From a checkpoint of a small mixture-of-experts model trained on Wikipedia: width 320, a variant of Muon for the experts.
Below are experts of layer 2 (counted from 0) of a mixture-of-experts language model. Rows are named router (the router's row for the expert), gate (a neuron's input weights, with its number), up (a neuron's input weights, with its number) and show model dimensions 240-319. Each number is 50 + 10 x the weight over its row's rms, rounded and kept within 0 to 99.
After each expert's rows: a language model's description of what the expert responds to. This comes from a sample of Wikipedia text that the model never trained on.

# expert 12
router:57 57 64 59 65 64 53 33 47 68 58 50 43 55 44 59 41 49 35 36 46 47 49 54 66 42 46 40 61 37 61 37 52 42 27 57 53 49 37 52 58 44 58 59 45 60 62 48 38 48 53 59 53 41 43 56 39 50 44 29 65 31 45 61 39 42 35 53 46 61 50 50 59 52 58 59 35 53 32 50
gate0:51 32 56 48 48 53 55 61 50 38 34 54 50 38 39 56 50 56 72 67 48 43 56 49 57 56 53 72 42 73 54 45 57 27 55 46 42 33 50 63 37 62 45 54 48 70 38 46 57 49 44 57 36 58 33 48 37 55 38 63 60 57 59 64 61 55 57 42 50 54 57 35 42 27 60 55 49 58 65 56
up0:41 50 53 59 52 49 40 58 47 54 64 48 57 43 50 50 54 38 39 54 64 47 36 52 44 37 43 56 48 35 56 56 46 70 41 51 50 64 50 48 41 47 52 28 59 40 43 39 53 48 39 33 50 54 44 46 53 40 55 42 43 54 48 59 34 51 56 57 58 40 52 57 49 67 41 51 43 39 38 48
Word stems and name beginnings awaiting a suffix or continuation, such as narrow-ed, deep-seated, grow-ing, Gi-uliani, McC-omb.

# expert 15
router:68 58 57 56 52 51 47 36 47 48 65 55 43 62 52 66 67 52 55 36 43 46 43 54 50 54 54 70 41 32 52 56 58 41 58 43 42 48 39 42 45 60 52 67 54 52 50 63 49 48 56 47 33 49 33 68 56 49 53 41 55 37 44 59 53 49 59 56 44 53 45 51 63 65 36 70 47 54 50 44
gate0:56 59 51 41 61 50 57 45 55 42 39 42 66 59 49 65 35 47 34 47 48 65 34 46 51 44 44 52 51 48 38 48 52 34 32 65 53 43 42 49 46 48 48 37 46 73 31 38 35 35 58 47 55 67 59 51 58 44 39 34 61 47 39 48 50 43 53 45 59 61 56 38 48 36 48 39 47 40 51 43
up0:42 35 49 55 41 41 47 49 36 55 56 58 36 44 47 51 71 52 59 64 39 38 71 50 56 55 64 56 45 31 60 57 48 56 80 32 52 57 69 51 55 53 47 70 51 41 62 66 51 57 44 53 45 32 44 53 36 54 58 68 54 54 54 49 61 44 41 69 45 44 51 56 38 55 62 54 50 62 63 52
Opening parentheses, en dashes, hyphens and slashes after numbers or names, as in (born, north–south and ISBN 978-.

# expert 0
router:53 58 60 66 54 67 52 41 46 56 65 55 35 54 36 53 43 63 32 46 41 45 45 49 68 43 50 40 68 42 52 38 46 40 33 46 48 39 33 45 62 54 57 60 53 56 52 43 45 32 62 53 49 38 40 55 40 41 48 34 66 35 42 62 48 41 51 48 53 58 44 51 64 59 62 65 39 57 36 44
gate0:31 51 54 56 56 47 50 43 57 54 44 55 47 50 62 54 52 58 55 44 43 39 32 67 44 58 45 63 46 51 37 51 58 44 49 34 34 46 73 41 36 37 50 46 64 51 49 41 36 43 50 59 65 63 45 42 33 55 38 52 65 57 46 57 51 53 59 46 45 17 52 53 54 42 60 54 45 55 51 42
up0:64 56 35 41 55 43 45 44 47 51 41 49 53 52 60 65 48 45 48 37 39 45 52 46 44 34 57 42 64 37 56 45 46 56 62 47 54 68 39 47 60 58 57 36 20 43 44 44 50 39 45 58 63 55 63 40 48 61 40 54 50 60 55 60 65 48 49 52 55 57 59 54 51 43 49 48 54 28 43 48
Mid-word pieces and capital letters inside foreign names and words, such as Dain-ius, Jean-Philip-pe, LGB-T, Réc-its, announce-ment.

# expert 14
router:70 47 57 63 68 58 39 43 36 60 63 57 34 53 42 43 48 61 34 32 63 38 41 64 58 49 25 42 58 54 53 38 51 37 46 55 61 50 51 46 51 59 64 48 50 58 58 33 50 36 62 46 37 43 50 60 27 53 38 39 72 29 31 67 40 43 64 49 57 49 52 51 68 52 50 68 41 45 29 34
gate0:56 40 52 32 38 69 35 76 50 50 37 63 66 53 72 49 60 45 35 42 54 44 43 44 51 52 39 39 57 56 50 50 33 59 66 63 59 54 65 47 50 62 50 62 62 55 61 43 55 47 53 33 67 48 62 54 42 50 49 55 63 58 38 43 40 59 37 54 45 46 45 48 51 44 47 57 67 46 32 66
up0:44 64 46 66 64 36 68 37 58 53 64 44 30 55 39 56 33 53 57 54 41 49 53 57 46 47 66 63 36 48 56 53 66 49 38 41 43 44 40 50 57 42 56 28 38 53 40 55 26 60 44 69 45 53 42 45 53 48 55 43 39 37 55 58 65 44 50 47 56 58 55 48 52 63 53 42 35 57 64 38
Full stops ending sentences and decimal points in numbers, plus some other sentence-final punctuation like )., ".", ;, but.

# expert 11
router:69 53 52 62 47 64 63 45 42 57 61 38 33 51 47 53 50 42 42 43 44 29 55 67 64 44 35 51 51 46 52 51 44 58 50 32 46 32 36 39 67 48 50 57 59 55 37 39 40 36 52 48 49 37 35 56 38 44 57 26 62 42 43 59 40 54 55 47 48 64 32 51 69 54 63 71 38 47 47 58
gate0:43 61 53 40 55 35 54 58 55 42 61 49 57 50 37 56 48 67 62 51 59 37 48 48 58 46 43 32 40 37 42 33 50 45 50 49 53 48 57 55 53 42 45 30 56 49 63 53 60 63 43 56 59 57 48 49 49 55 46 32 49 39 55 63 57 41 33 53 26 38 48 50 32 46 69 45 37 38 52 62
up0:56 37 59 37 50 57 55 46 45 46 56 45 45 47 65 66 55 57 44 36 66 53 51 56 53 47 32 52 31 49 44 47 49 34 49 57 54 62 45 42 36 60 48 40 42 25 54 28 44 40 49 54 53 54 28 38 44 53 68 54 41 34 47 45 39 48 44 50 63 41 52 61 73 36 53 37 61 56 45 63
Bare space tokens in tables and lists, mostly after a pipe, semicolon or colon and before a number.

# expert 6
router:54 58 60 65 55 68 53 41 46 55 66 55 36 54 36 54 43 64 31 45 41 45 45 50 68 43 50 40 67 44 51 38 47 40 33 45 48 40 34 44 61 53 57 61 53 57 52 42 44 32 62 52 49 39 39 55 40 39 48 34 66 35 42 63 48 42 50 50 53 57 44 52 65 60 62 66 37 58 36 44
gate0:54 54 56 64 56 65 60 39 63 43 54 69 60 34 43 37 44 33 59 64 36 49 53 36 43 35 38 45 51 60 30 48 44 61 48 72 51 57 54 48 64 49 33 54 53 50 53 52 46 46 67 37 63 62 50 59 44 36 49 47 37 59 72 62 56 41 42 61 42 73 46 68 48 58 28 58 54 44 55 67
up0:49 64 68 75 38 60 52 56 47 64 49 56 38 50 44 40 49 36 64 47 45 45 57 44 42 44 38 56 58 48 53 49 47 65 46 48 30 46 48 68 53 45 28 69 55 40 69 72 40 57 52 39 71 47 75 57 40 48 45 58 63 74 51 55 53 45 56 59 44 66 50 43 45 41 54 50 51 67 42 69
Word pieces inside proper names and digits in statistics tables, such as Elr-ond, Mac-N-utt, Symph-on-ietta, 13.7%.